Below are experts of layer 2 (counted from 0) of a mixture-of-experts language model. Rows are named router (the router's row for the expert), gate (a neuron's input weights, with its number), up (a neuron's input weights, with its number) and show model dimensions 0-127. Each number is 128 + 32 x the weight over its row's rms, rounded and kept within 0 to 255.
After each expert's rows: a language model's description of what the expert responds to. This comes from a sample of Wikipedia text that the model never trained on.

# expert 36
router [174 163  96 121 120 149  92 150 150 104 124 104 169 176 148 166 180  92 126 188 188 142 123 142 167 136 114 148  95 111 163 121 199 162 166 110 141 127 165 175 109 128 151 133  43 142 102 129 106 113 155 109  73 138 141 176 110 100 130 146  95 109 117 157 173 155 109 131  88 137  72 138 123 137  81 146  97 128  16 143 149 101 145 121 120 152 162 124  77  99 136  70 125 117 127  96 113  94 105 133 197 150 136 170 108  92  86 119 152 125 134 110 141 172  81  91 121  75  80  79  96 149 158  94 155 137  93 153]
gate0 [121 163 141  78  69 122 126 102 139 100 165 130 105 102 120 138 161 112 154 155  78 129  89 182 112 138 128 100 162 115 134 135 140 118  35 105 158 116 108 140 102 103 163 184 125 180 174 163 138  69 111 132 135 140 119 114 171 116 129  84  99 151 111 110 114  96  74 197 117 147 149 104 140 199 138 157 131 150  85 143 148 104  91 149 121 116 122 111 181 130  76 181 106 134 156 137 148 160 106  86 164 205 201 112 101  95 141 136 121 143 124 189  92 123  63 192  85 114 104 161  85  77 136 112 120  99 144 128]
up0 [167 134 138 118 122 124 106  77 134 151 201  74 144 151 151 175 136 118 102 141 151  87 119 151 164 119 145 123  98 138 154 152  80 186   0 149 167 145 128 181 175 121 176 148  87 131 146 126 101 143 135 120 131 189 145 163 136 105 139 101 123 126  58 114  88  84 145 146 157 149 158 137 158 133 203 140  98 147 108  87 168 113 134 125 154 131 170 123 110  97 120  95 128 100 179 158 104 169 127  62 110 112 164 135 158  81 171 121 110 124  98  92  75 126 119 146 146 111 117 110 133  81 149  99 172 140  98 168]
What it handles: Name and nationality endings

# expert 60
router [158 152  53  93 144 140 164 156 112  76 126 134 149 139 135 107 160 124  94 134 115 128  67 111 169 140 118  89 142 126 144 147  94 144 138 113 142  94  84  78  61 123 113 144  68 112  95 155 137 142 169  90 103  59  92 154  98 106 168  97 192 122 107 124  90 147 146  69 147  87 191 118 111 156 154 139 133 122 155 132 192  78 120 188 183 118 141 109 159 118 153 160 171  97  59 165 129  73 112 161  99 124 147  90 167 138 130  84 123 165  87 129 131 182 160 139 128 142 136 148  47 121 149 105 160 159 148 133]
gate3 [159  93  86 116 156 158 135 106 117 124 197 124 113 132  98 156 142 115 123 112 157  79 118 128 128  49 196 121 126 139 138  95 129  42 154 113  81 157 197  68 151  94  97 209 146 134 150 128 102 128 141 118 128 123 143 110 104 141  83 137 171 115 171 105 127 115  73 144 169 139 121  84 114 113 119  83 134 110  98 155  92 109  94  26  97  88 125  75 118  94 117 120 125  81  97 137 131 145 109 103 104 151 133 159 104 132 176 176 140 198 132 175 113 102 147 150 132 127 112 103 126 130 174 146 189  76 145 117]
up3 [146 121 136 114 110 158 159 127 117 114 175 152 148  87 155 116 168 133 152 222 126 122 152 132 131 172 130 121  90 159 169 156 144  80 134  54 180 155  76 120 156 115 146  27 148 119 164 146 149 137 106  60 133  99  43 124 123 162 132 124 111 123 143 114 154  72 134  91 120  72 128 179 158  81 136 166 151  94 118 104  84 107  88  68  92 173 154 118 110 167 162 148  94  91 147 137 162 131 169 114 120 116 103 126  55 132 128  78 105 160 140 134 119 126  88 185 126 123 109 143 137 183 115 125  97 139 140 111]
What it handles: Table numbers and cells

# expert 31
router [106  88 118 118 132 162  76 140 138  90 164 108  96 168 185 171 187  78 152  99  94 120 145 157 160  87  99 161  94  89 144 124 132 160  97 164 106 122 121 132  99  73 110 187 147 160 124 129 113 127 104  75 103 105  71 118 156 165 131  84 101  88 172  86 113 120 138 106 191  95 184 131 103 157 119 154 128  97 111 183 151 138 178 155 183  87  86 157 134 134 115 178 122 145 103 144 144  70  89 128 126  81 156 127 171 109 105 189  99 167  86 109 104 156 158 106  76 131  66 144 118 160 142 156 165 155 101 157]
gate3 [148 114 112  84  87 194  35 130 131 128 133 135 128  71 128 148 145 172  88  92 134 155  92 104 100 162 114 157 107  99 146 141 153 158 174 152  84 115 112  81 155  72 162 102 128 159 110  89 147 105 121 152 164  88 119 125  90 161 113 106 181 121 146 166 108 157 105 110 131  93 142 173 180  73 117 119 122 112 106 128  95 119 135  70 141  88  72  98 129 106 109  76  63  89 119 114  80 126 175 116 130 102 191  64 101 116 133 139  73 117 106 105 119 133  26 152 144 162 154 108 137 138 127 171 147 139 158 126]
up3 [126 128 160  82 105 185  79 123 151 129 110 123 158 102 113 158 156 105  72 193 152 129 151 176 137 181 220 136  78 103 131 171 103 162 169 137 135  73  89  90  88  89 115 150 127 163 131 144 116 151  98 164 149 116 117 123 122 125  92  81 129 111 120 131 116 137 108 127 136 127 106 214 146 117 141 109 147 130  66 144 144  76 150  77 116 106 152  91 130 163 119  75 137  62 115  60 115 148 150 110 111 167 127  96 159 224 110 152 104 109 143  61 136 117  98  71 113  99 117 103 154 136 112 108 167 131 156 116]
What it handles: Pieces after S, line breaks

# expert 18
router [177 137 136 119 162 133 121  94 193 139 108 142  87  97 188 126 140  90 155  83  88  97  91 111  90 113 114 129 150 157 100 119 117  97 160  97 106 145 164 164 103  85 129 143 140 159  93 178  96 165 134 183 124  79 100 112 164 184 145 178  88  91 181 141 111  67 128 147  90  79 140 142 148 147 190  85 171 102 163 130 149 108 113 159 101 154 188 173 137 134 127 117 124 150 133 148 140 156 130 145 173 107 110  85 188 146  85 157 156 169 103  78  62 146 145 149 119 117 100 107 157 106 155 131  44 115 144 182]
gate0 [133 105  86 140 108  97 143  94 138 159 117 142 153 148 129 127  92 147 186 149 109 127 192 160  88 140 141 207 111 127 176 125 136 142 161  95 114 119 170  40 114 124  98 160 139 137 128 118  86 189 115 146  97  87 139 165 206 118 131 194 102 138 173 133 137 145 113 171 125 118 106 130  91  87 123  86 130 128 131  93 115 145 172  96 118  84  71 130 189 153 144 105  89 111 102  79 142 102  88 179 135  84 159  99 105 147  42 100 141  96  78 141 108 119 104 170 118 108 139 123  97  77 117 142  71  74 130 110]
up0 [117 175 147 159 130 148 152 139 122 130 158 119  73 206 126 166 129 143 123 130 121  92 138 188 143 146  99 118 117  87 110 130 118 141 180 152  67 156 122 123 132 152 169 105  93 108 150 172  65 129 125  56  82  88  95 120 120 153 117  96 159  93  90 107 141 140 122 122 122  97 127  91 142 126  76  96 109 130  89  75 178 109 143 114 166 116 143 159 134 155  76 108 216 132  88 151  49 192 188  94 138 149 130 144 147 151 118 187 148 115  91 147  50 132 124  91  76 108 141 114 119 117  73 139 164 110 157 143]
What it handles: The "ar" piece

# expert 45
router [ 92 113 124  95 144 131 103 140 136 118  98 147 138 168 132 114 133 130  64 177 100  78  61  93 157 137 162 123 116  93 134 110 113 165 102 117 150 123 128 126  77 136  34 155  98 173 140  80 167 149 104 142 128  81 169 152 115 120 143 140 162 175  97 157  86 123 200 172 137 108 160 112 106 138 179 171  84 142 143 122 163 134 135  75 199  99 130 151 200 129 188 129 103 128 128 150 132  85 156 151 134 178 148 153  90 114 124 178 146 141 111  99 177  98 133 173  99 181 158  97 121  81 119 180 125 154 181 109]
gate3 [118 102 140 101 146  59 201 112 170 121  91 118  80 127 180 134 124 124 136 175 123 154 137 169  96 129 104 120 111 170 116 178 121  91 190 123 124 137 123  73 144 119 128  87 111 144 127 146 153 123 191 144 182 182 154  65 148 143 140  85 164 194 117 201 143 114 118 133 162 113 102 153 124 147 138 112 113 111 171 128 139 135 146 140 121 102 125 185 159 136 144  92 127  69 137  91 105  69 134 174 129 147 109 162 144 131 130 163 135 130  98 176  80 118 150 104  84  41 153 146 157 120 114  49 192  95 148 105]
up3 [119 145 162 132 147 117 207 155 144 122  74 148 128 125 115 146  88 144  92 179  74 154 134  74 167 150 172  96 127 123 183 124 172  99 181 132 154 148 187  80  95 167 125  98 169 206  74 133 148  84 129 156  97 178 172 123 183 181 147 156 147 141 121 162 155  87 132 169 114 103 148 113  55 121  80  84 130 107  80  95 136  84 101  88  80 175 112 129 147 118 126 137 112 108 106 137 117  96 138 132 125 102  74 144 173 140 127  77 150 134 122 135 140 100  54 170 162 109 146 153 116  80 139 126 125 129 118 127]
What it handles: Small numbers in tables

# expert 6
router [ 76 118  65 176  98 126 129 155 127 183 161 151 151 153 144 134 109  95 139  88 172 143 143 139 106 133 188 185 166 162  86 142  90 179  64 164  98 151 125 157 150 144 128 133 169 160 123  88  99 167  67  91 104 110 138 168 151 169 128 140  63 135  78  78 111 111 135 128 136 107 154  95 104 139 148 143 170 118 135 119 189 122 153 156 127 110 176 135  89  81 135 140 157 147 119 130 151 125  93 149 134 110 138 124 107  95  77  92 162 151  63 153  64 121 153  83 135 197 140 118  84 169  76 139 172 125  81 168]
gate2 [146 122 119  94 151 193  67 105 119 157 153 160 115 136 117 196 205 160 164 138 210 101 130 166  99 161 125  94  97 119  80 125 139 114  89 109 127  60 166 155 187 160 160 178 152  81  90 129 171 135 121 115 165 132 124 134 142 116  87 133  82 108 105 146 142 153 109 148  65 191 119 148 136 143 116 110 143 105 161 143 186 132 181 147 110  76 112 169 157 122  84 135 107  86 132 118 145 152 125 114 174 140 136  57  61  80 144 164 126 140 138 172 135 139 122 171 171 132 138  88 147 149 142  81 133 106 106 156]
up2 [ 83 138 125 102 100 112 132 125 127 119 133 115 137  74 180  87 127 168 139 164 114 103  86 168 144 146 158 132  87 144 100  90 167 143 154 172 153 143 112 205 137  99 146 134  80 126 106 154 164 139 100 126 148  74 100  93 147 154 112 154 125 109 140 146  84 143  84  66 107 130  81 112 112 128  80  57 134 137 159 158 113 165  93 100  66 136  83 146  55 154 136 149  88 145 166 108 187 148 170 104 151 166 219 102 139  70 135 134 131 123 130 142 182 118 122 157 145 159 120 132  62 135 151  87 108  96 137 201]
What it handles: Pieces after Ch/Gu

# expert 29
router [ 70 161 167 171  97 116 152 113 128 177 140 155 109 104  98 156 153 138 138 167 192 104 148 162 166 123 115 100 160 136 119  56  76 178 170 112  90 129 134 112 104 197 161  72 139 164 120 109  60 135 182 104 104 130 159  72 154 116 118 139  95 129 136 192 126 125 135 110 140 128 153 112 173 132 121 135 181 135 108  78 142  99 112  99  99 190  73 122 150  62 118  59 153 167 133 156  82 200 108 134 109  62 118 134 132 153 130 102 105 132  75 175 116 133 120  97 130 100 142 129 159  95 159 151 133 152 141 153]
gate0 [146 183 109 162 163 110 143 164  86 122 160 107 112 147 137 118  89  99 155 141 149 125 135  65 104 166 214 127 137 141 163 113 110  93 165 170 133 150  95 149 129 126 138 103 134  88  87 150 120 133 149 168 129 104 109 142 152 149 109 151 100 146 131 101  22 210 138 136 142 166 139 123 186 160  87 125 159 129  64 171 121  87 113 112 125 124 119  53 155  90 163 146 141  98 135 128 187  89 179  80 128 127 138 116 164 140 101 153  91 125 102 194 119 114 131  72 127 153 139 154 115  76  68 172 153 158 128 175]
up0 [168 119 119 148 104  54 102  94 152 111 130 141 114 172 132 131 146 107  87 110 137 114 141 107 104 123 165 117 164 164 167 134 141 190 141  79 133  74 174 150 142 130 160 154 149  72 114 118 113 157 159 102  87 113 126  89 154 223  93 146 131 145 114 190 142 106  79  74 124 101 166 139 101 115 144 187  99 191 151 148 112 134  92 165 129  86 132 122 153  85 196 107 129  64  78  88  76 138 135 163 142 131 141 181 138 141 110 164 142  91 162 174  81  70  97 133 115  98 103  77 123 102 163 115 159  98 134 149]
What it handles: Verb stems before suffixes

# expert 3
router [176 125 151  86  83  91 131 147 143 140 124  99 135 119 167 160 152 113 150  93 175 138 157 114  73 107 163 184 138 157 180 165 183 150 116 160 169 125 140  89 146 102 110 195 145 195 101 137 124 160  77 140  69 130 156 168 207 116 135 185  81 125 126 129  89 108 167 141 109 148 105 163  89 134 148 108 174 141 106  89 161 134 182  94 151 119 162 142 101 159 100 157 165 149 118  74 138 154  94 160 105  83 161 147 165  95  64 140 178  78  83 104 119  80  60 130 118 110 111 139 141 139 115 108 124 101 119 133]
gate0 [109 133 131 103 152 135  93  56 142  87 203 111 127 149 195 151 113 194 137 168 168 124 140 171 166 110 145 149 145 104 170 137  79 157 117 183 167 217 154 137 121 180 123  93 111  94  85 172 103 134 104 163 124 108 159 131 113 137  93 140  38 147  85 167 127 184  57 106 161 120  98 172 143 127 144 161 168 144 118 105 189 143 108 117 106  92 112 118 145  82 171 105 111  68 148 140 163 139 116 148 123 118  75 159 119 145 134 172 170 122 144 110  93 146 135 134 109 153 158 127 164 122 156 131 120 131  73 118]
up0 [151 131 106 152 167 107  89 142 110 126  90 122 144 168  85  81 140 128 106 150 172 137  88 129 135 113 111  84 130 163 121 148 136 120 149 175 144 126 184 205 129 202 162 150 154  85 134 187 103 171 157  82 171 102  88 106 146 134 144  70 121 150 142 155 140 156 107  88  46 164 149 113 142 140 111 132 185 197 159 124 130 158 135 122 144 101 138 150 122 109 138 159 125  98 133 150 125 122 150 114 135  94 119 127  98 151 102 138 178  98  45 150 115  30 111  96 140 170 128 110  38 167 119 120 108 141 181 147]
What it handles: Mid-word name fragments

# expert 62
router [115 163 100  59 141 122 146 147 106  53  96  74 149 191 116 132 123 110  97  88 131 139 107 114 167 165  92  81 118  58  89 136  79 117 105  99 120 131  76  97  92 111 105 140  90 106 126 110 116 140 120  79  80  89  95 132  83  77 138 100 165 115  87  95  90 124 186 155 147  89 155 125 117 102 109 151  88 167 162 140 130 135 148 140 123 129 163 116 187 127 130 103 111 116 124 157  99  94  88 145 110 197 176  56 119  82  86 150 130 148  78 132 151  88 167  64 165 128 130 106  81  99 124 125 178 140 158 111]
gate0 [128 157 159 138 156  80 134 143 160 126 174 108 197 101 111  75  88 133 174 154 137 116 134  89 133 103 116  73 117 168  83 145 155 142 127 122  70 113 162 102  82 122  99 154 118  77 113 149 107 118 161 112 108 152 128  85 129 190 154 129 102 145 109 112 144 119  64 153 107 119  86 155 141 144 154 186 128 138 148 152 130 200 159 128 113 186 239 177 203 151 127 140 104 135 114 164 130 199 168  87 117 158 173 154 162 138 132 114 111  66  85  70 100 138 123 165  94 150 106 131 125 134 102 128 100 110 117 136]
up0 [ 97 130 146 100 163 137 178 130 172 128 120 148 116 112 169 163 169  98  88  91 169 190 125 129 104 118 130 181 131 127 191 136 131  82 176 126 151 114 111 158 128 169 135 122 139 153 175  96 108  96 164 163 110 112 139 149 194 161 162 136  45  92 188 115 125  90 151 130 130 152 113 206  80  91 144  86 124 166 147 118 134  88 136 102 138  44 137 101 143 145 178 130  74 131 138 192 168  86 115 143 114 115 158  57 133 104 136 131 164 127 106 102 123 189 132 183 170 173 122 140 128 170 142 141 111 137 105  94]
What it handles: Dashes and lone h/H

# expert 57
router [184 110 199 142  93  99  78  78  82 155 167 170 120 155 178 121  80 124 160 154 116 109 113 146  83  81 162 107 115  52 158 154  91 108 101 174 114 135 160 107 127 111 162 138 180 104 128 147  66 166 147 107 129 144 158  94 121  87 144 109  99 107 180 164 120 110 149 111 140  83 132 150 160 121 116 143 112 136  73 119 148 145 128  95 146 111  86 162 156 110  80  68 167 131 136 112 173 170 159 140 115  82 186 176 145 137 149 202  69 102 173 126 141  98 131  98 139  85 155  98  84 156 145  93 171 133 139 145]
gate0 [ 68 119 169 162  34 155 130 107 201 183  79 138 138 160  90 142 104 123  87 122 165  98  91  91 113  81 135 115 145 157 115  94 116 151 115 107  89 167 125 170 146 156 134  95 158 156 104 137 132  65 100 130 101 118 185 162 127 111 103 104 117 126 142 170  57 182  66  82  95 104 199 143  83 147  90  87 145 128 114 145 122 131 151 103 181  95 135 112 133 149 133 176  50 135 155 153 163 109 115 138 100 124 109 147 112 114 135 147 156 119 119 124 133 131 154  71 158  89 141 133  82 103 165  92 139 134  66 114]
up0 [142 132  92 187 125 117 157 137 107 205 107  93 132 173 132 111  46 132 149  68 117 132 116 113  79 140 171  94 129 160 130 162 134  87  77 170 136 118 149 156 141 142 122 192 149 109 156 129  99 118  57 142 131 127 136 121 113 157 173 117 166  54 149 159 172 159 170 121  89  83 144 156 127 116 170 105 182 169 154 136 109  92 126 139 193 151 160 146 134 116 157 135 130 160  49  98 122 135 124 143 118 163 145 114 123 142 135  93  47 179 120  95 108 103 100 125 126  87 132 155 142  72 109 113  63 131 159 181]
What it handles: Latinate suffix pieces

# expert 56
router [113 183 125 165 148 163 142 167 144 150 124 166 108 128 139 142 141 109 128 157 107  84 163  79 157 166 117  83 129  76 123 140 156 168 157 101 126 143 144 139  81 188  80 127 109 179 109 123 164  86 128  96  79 159 127  96 169 105 163 191 125 171 127 146 111 145  98 124  86 173 150 174 134 116 111 111 169 112 119 132  89 133 114 172 158 157 105 135 108 193  78  90 144  71 119 188  52 130 123 159  80 175  88 107 172 132 113  69 112 117 161 129 162  87  76 114 113 146 155 142 176  99  83  77 117 184 147 143]
gate0 [129 131 108 137  96 159 117  88 163 133  80  73 134 134 114 141 211 109 131 106 112 115 144 145 152 166 125 109 120 122 141  79 151 165 154 115 116  92 190 144 137 168  94 103 182 180 169  88 122 103 100 150 148 125 128 103 155 124 155  74  87 148 109 136  55 162 107 147 147 187 134 150  97  81 150 168 128 167  77 172 100 100 111 147 143 131 124 152 125 133 174  88 112 126  98 154  97 121 132  94 204 101  95 110 161 166 111  88 131  85  97 129 187 101  83 160 186 135 168 194 126  96  91 175 140  96  65 141]
up0 [154 117 136  77 151 127 162 130  74 110 144 158 136 152 126 120  59 120 152 167 145 184 111 101 116 155 151 160 109 146 121 162 110 111 129 126 101  86  75 111  76  91 119  95  82  62 111 163 140 148 171 121 162 131 166 156 124 138 119 215 135  84 143 156 182  76 146 137 103 107 148  96 174 166  95 138 127 113 176  62 152 173 128 115 102 122 103 100 147 133  89 113 118 136 213  92 129 168 141 122 121 192 153 146  72 101 137 172 121 189 164 137  97 124 158  77 132 131 108  73 131 171 119  86 125 165 146  81]
What it handles: E-word and first-name pieces

# expert 30
router [102 135  97 196 186 156 153 118  92 126 117 164 124 131 150 142 141  87 152 117 155 113 125 121 143 170 153  95 174 150  83 160 172 122  91  98 127 112 169 205 160 174 132  99 141  82 130  97 120 163  93 130 146  89 155 104 122 189  96 118 141 103 149 173 122 137  90 104  75 162 171  99 147 104 180 136 148 114 148  96 182  87 154 147  82  54 175 138 107 185 124 146 148 133 121 132  97 117  97  83 123 172 132 129  99  64 122 126 121 134  86 139 191  90 168 100 140  90 146  53 137 150 138 134 140 175 126  62]
gate3 [142 171 123  99 165 161 120 168 141 182 128  87 141 153 119 205 151 168 158 147 185 159  97  95 121  97 109  93 164 165  61 125 112 169 144 144 111 100 143 171 149 167  80  49  97 144 144 124  94  98 106 131 161 145 134 150 178 133 138 130 122 145 188 136 152 124 126 121 149 146  78 136 102 123 124 121 147  93 120 152  51 146 122 102 153 141 119 114  89  87 129 106 139 203 135 170 110 125 102  61  71 140  72 126 140 129 152 109  71 103 112 101 120 218 136  95 104 118 159 174 125 143 116  85 157  70  98 110]
up3 [167 108 111 114 128 116 121 150 202 109 124 114  98 134 146 186 154 135  61 183 145 139 101 165 106 132 126 102 132 101  79 115 143 108 117 103 155 113 110 139  83 184  82  90  82 115 185 131  94  99 104 176 161 140 156 161 144 156 137 143 112 153 147 157 184 135 203  98 208  88 156 115 130  89 177 134 106  62 107 101 104 143  80 124 147 136 119 137  97 127 173  68 170 197 121 183 181 114 105 138  80 167 166 131 108 145 156 113 103 106 102  92 129 133 174 112 108 147 160 124 126 152 109 123 194 130 106 165]
What it handles: Pieces in Asian names

# expert 12
router [120 117 150  81 118 130 182 118  81  81 114 153 139 152 152 102 128 167 135 137 127 120 137 159 155 216 142  64 141  98 142 119 101  82 111 109 147 156  64 121 155 122 116 142 183 146 102 158 137 113 112 128 140  99 161 106 161 150 105 126 143 178 159  67  79 155  83 103  53 177 146 134 142 111  98 122 178  68 197 125 170  62  97 108  94 130 115 135 149 114 188 130 156 138 122 121 136 180 148 101 154 133 123 119  75  87 149  78  98 144  91 193 109 138 180 106 127 131 122 111 178  72 106 188 124 151 137 134]
gate3 [117 115  71  79 137 136 137  93 166  93 143 135  96 104 121 118 121 120  97 168 113 159 120  97  76 171 128 146 113 155 152 108 125 120 106  94 159  82 163 133 129 114 124  68 146 141  86 142 145  83 145 157 126 186 177  76 157 191 105 159 122  94  89 134 121 148  59 111 118 157  95 180 161 132 119  71 158 182 146  80 191 180 150 156  87  90 121 156 122 163 108  95 151 111 159  85 163  95 106  73  76 116 122 156 101  78  49  92 140  82 150  84 153 165 121 139 113  87  95 127 148 136 112 136 122 144  79  97]
up3 [190 135  89 156 146 147 153 169  95 139 122 145 139  97 144 119 150  99 163 105 124 112 136  86 195  99 129 121 128  81 121 111 153 123 146 151 124 162  99  80 182 129 119 142 148 150 170 114 123 182 101 132 120 121 112 203 140 154 127 141 181 144 148 200 196 150 138 101 147  56 195 112 119 190 173 147  95 146  93 149  56  82  94  84  80 167  88 114 159  45 113 139  65 121 151 172 125 121 129 166 174 147 172 137 108 154 146  83 154 138 152 154 123 128 167 143 130 140 143 122 139 139 135  88 124 168 166 131]
What it handles: Pieces after F/G/K

# expert 14
router [131 122  82  73 169 135 123 115  92  92 192  24 143  68 159 121 137 139 102 134 159 185  78  98 151 133 139 169 131  79 109 150 111 123 142 110 160 117  64  89 138 134 116 124 164 169 136  98 155 120 163 163 106 124 116 146 114 138 114 141 150 114  95 109 116 187 119 191 105 123 148  65 151 132 175 143 118 152 138  78 188  84  89 162 185 149  94  84 153 188 101  91 115 134 142 166 107 103 106 116 144 125  70 119 146 145 132 161 140 143 125 117 140 172 145 155  61 122 150 162 108 134 138 157  75  96 194 137]
gate0 [147 103 115 170 135  91 126 149  71 175 171 138 174 148 171 146 105 150 163 113 157  95 140 106 127 159 132  91 117  83 125 102 136 119 103 169 187 124 135 101 155 110 101 200 148  94 124  58 150 168 101 194 111 179 156 109  79 116  82 155 133 170 175 163 121  80 118 191  70 166 123 154 152 162  72  84  87 121  82 132 112 141 122 124 124 129  67 116 152  86 124 184 160 135 127 136 130 114 175  84 130  94 126  79 121 155 182  85 157 123 126 147 164 123  81  86 195 143 117 167 126 145 126 131 123 138 165 114]
up0 [ 83  89  91 148 148 110 124 175 106 136 173 157 171 144  94 155 128 144 140 129 145  96 115 153 134 145 133  87 156 129 128  95  88 119 132 166 175 107 130 121 143  92 127 106 183 147 126 102 123 170 165 180  69 111 131 120  88  98 122 136 117 166 149 102  84  82 118 170  98 158  85 112 110 165  65  81  84 166  88 154 101 164 146 150  85 126 128 142 146  86 116 152 122 137 118 157 142 146 152 112 171 144 151 129 113 152 143 129 164  71 150  60 125 153  59  21 184  93 119  90 191 159  91 186 144 140 172 108]
What it handles: Digits in numbers

# expert 7
router [113  72 119  75 184  80 165 191 121  79 127 158  76 115 179 107 145 106 118 126 153 164 125 191 128  92  91 155  79  71 121 174 157  75  99 141 155 186 150 138 179  95  89 136 138 134 106 155 116 168  71 103 102 165 108 134 118 105 170 142 120 167 114  60 136 145  92 121 130 175 132 180 151 107 121 124 108  86 156 132 157  99 137 166 165 111 177 154 137 145 159 132 134 141 108 109 208 135 126 114 108 124 122 129  91  77  96 147 139 123 176 176  85 113  77 148 166 109 133 183  98 136  78 114 136 128 103  92]
gate3 [124  74 205  85 116 128 139 104 114 146  87  78 162 139 138 109 146  90  40 166 171 129 148 123 147 164  85 114  83  80  96  98 110 115 125 159 110 114 176 154 120 136 117 130 111 152  86 132 193 130 131 126 138 172 146 106 103 134 115  69 107 154  97 114 147 159 152 153 176 103 176 183  38  93  93 124 159 129 109 125  95 126 105 121 207 152 153 102 142 150 183 126 122 123 127 163 108 122 173  93 127 140 120  73 137 121 143 138 128 115  71 125 104 103 132 184 181 118  97 138 172 147  87  64 122 159  76 134]
up3 [124 156 132 117  81 158 102 167  76 148  99 140 139  41 181  66 160 108 120 178  86 117 134  80 130 169  89 146 175 145 121 147 176 156 111  60 143 140  88 102 141 160  99 103 192 134 133 163  85  96 143 145 128 117 114 134 150 118 121 133  91 125 174  71 127 126 100 172 114 103 105 169  53 111 108 110 109 128 142  43 122 179 136 105 108  80 176 132 155 110 113 115 121  88 111 101 121 180  91 165 129 120 157 101 143 136 130 122  95 124 111 137 150 130 164 138 151 141  75 111 147 181  78 135  42 144 102 100]
What it handles: Pieces after B/b

# expert 17
router [105 200 108 165 140 133 177  98 164 164 201  93 164 172 120 161  95 136 168 148 143 144 109  89 132 125  80  78 152 161 136 155 105 144 143 159 121 103  70 139  95 133 154  50 183  95 108 159 174 141  97 131 160 104 149 156  84 124 121 166 108 141 150 148 147 167  82 116  94 140  85  30 147  98  88 184 129 118 143  98 115 190 125 153  99  99 160  69  92 127 136  98 132 146 120 104 147 122 123 134 142 169  97 148 179 132 101 165 144 143 112 119 154  87 131 177 143  96 144  99 114 148 103  97 194 175 131 142]
gate0 [127 167  64 108 123 110 140 129 124 134 114  61 149 180 163 133  91 168 159 175 143 119 165  90 116 147 179  66 140 103 162 137  63 136 135 170 163 141 107  77 128  56 125  71 110  79 113  98 101 131 111 124 155 130 131 125 125 181 136 158 122 151 102 122 139 109 100 174 187 151 135 115 154 149 158  87 159 155 137 104 171  68 170  78 130 105 105 168 174 181 135  94 153 139  90 109  77 170 155 134 146  98 133 141 161  95 126 103  31 154 125 161 135 151 108 120 125 197 150 105 136 124 100 124 146 113 190 123]
up0 [118 131 144 114 123 150 147 153 104  97 139  82  95 113  90 144 191  95 118  95 160 145 113 180 152 154 141 170 137 173  96  97 170 125 102  94 128 135 140 146 181 115 202 173 119 166 142 105 132 124 126  76 117 111 112 183  89  55 124  94 156 124 188 152 158  96  84 147 118 124 106 114 111  98 119 109  85 169 139 138 154 149 158 203 112 138 118 130  77 149 124 164 103  73 106 147 167  78 119 102 128 130 102 136  94 150  85  72 165 159 132  78 203 107 106 135 101  61 134 202  91 141 157 106 152  95 165 104]
What it handles: Suffix -is/-us, equals

# expert 35
router [106 111 167 114 147 105 184 120  81 122  62 106 148 136 109  58 103 144 141 184 158  90 129 168  63  80 121 177 144 157  92 140  99 103 124  79 133  86 156 182 175  73 103 180 107 134 102 161 177 142 131  88 149 149 171 150 111  92 109 123 164 113  72  91 201 158 183 140 100 154  86  60 175 139 153 155 136 137 148 164  89  99 124 132 145 153 179 167  82 101 126  90 104 131 152 121  97 122 138 137 142 139 144 137 128 103  74  91  96 124 135  78 128 149 121 162 107 149 115 157 141 126 128 157 103  96  66 145]
gate0 [102 106  85 114  75  83  80 102 111  94 145 108 110 129 172 102  86 115 127 154 163 165  93 140 161 160 172 117 155 161 110 157 119 108 119 103 135 179 136 115  79 126 135  86  86 164 165 168  98 143 104 120 178 180 166 162 127 125 121 104 119 160 104 107 129 200  86  99 127 126 129 134  72 152 141 112  75 132 137 121 156 136 130 173 160 123 157 106 140 171 125 195 129 112 161 175  99 134 160  79 150 114  92 137  92 119  84 115 179 117 139 114  56 175 192 104 183 134 109 113 129  81 130 223 116 122 157  71]
up0 [139 123  59 144  84 127 127  93 114 143 155 142 114 128 129 100  63 106 103 111  88 107 138  93 179 127 149  80 173 101 134 155 158 130  93 158 144 141 141 145 138 147  95  89 151 161 185 162 125  61 129 115 140 175 133 212 149 120 143 137 182 187 133 112 124 196  82 147 128 141  65 131 139 108 116  70 119  59 136 155  94 144  89  93 159 126 149 201  70 115 125 174 118 167 128 181 112 114 126 108  90 118 129 156 103  54 151 116  65 108 157 154 140 149 152 161 140 156 146 146 135  97  89 111  99 127 160  89]
What it handles: Possessives and determiners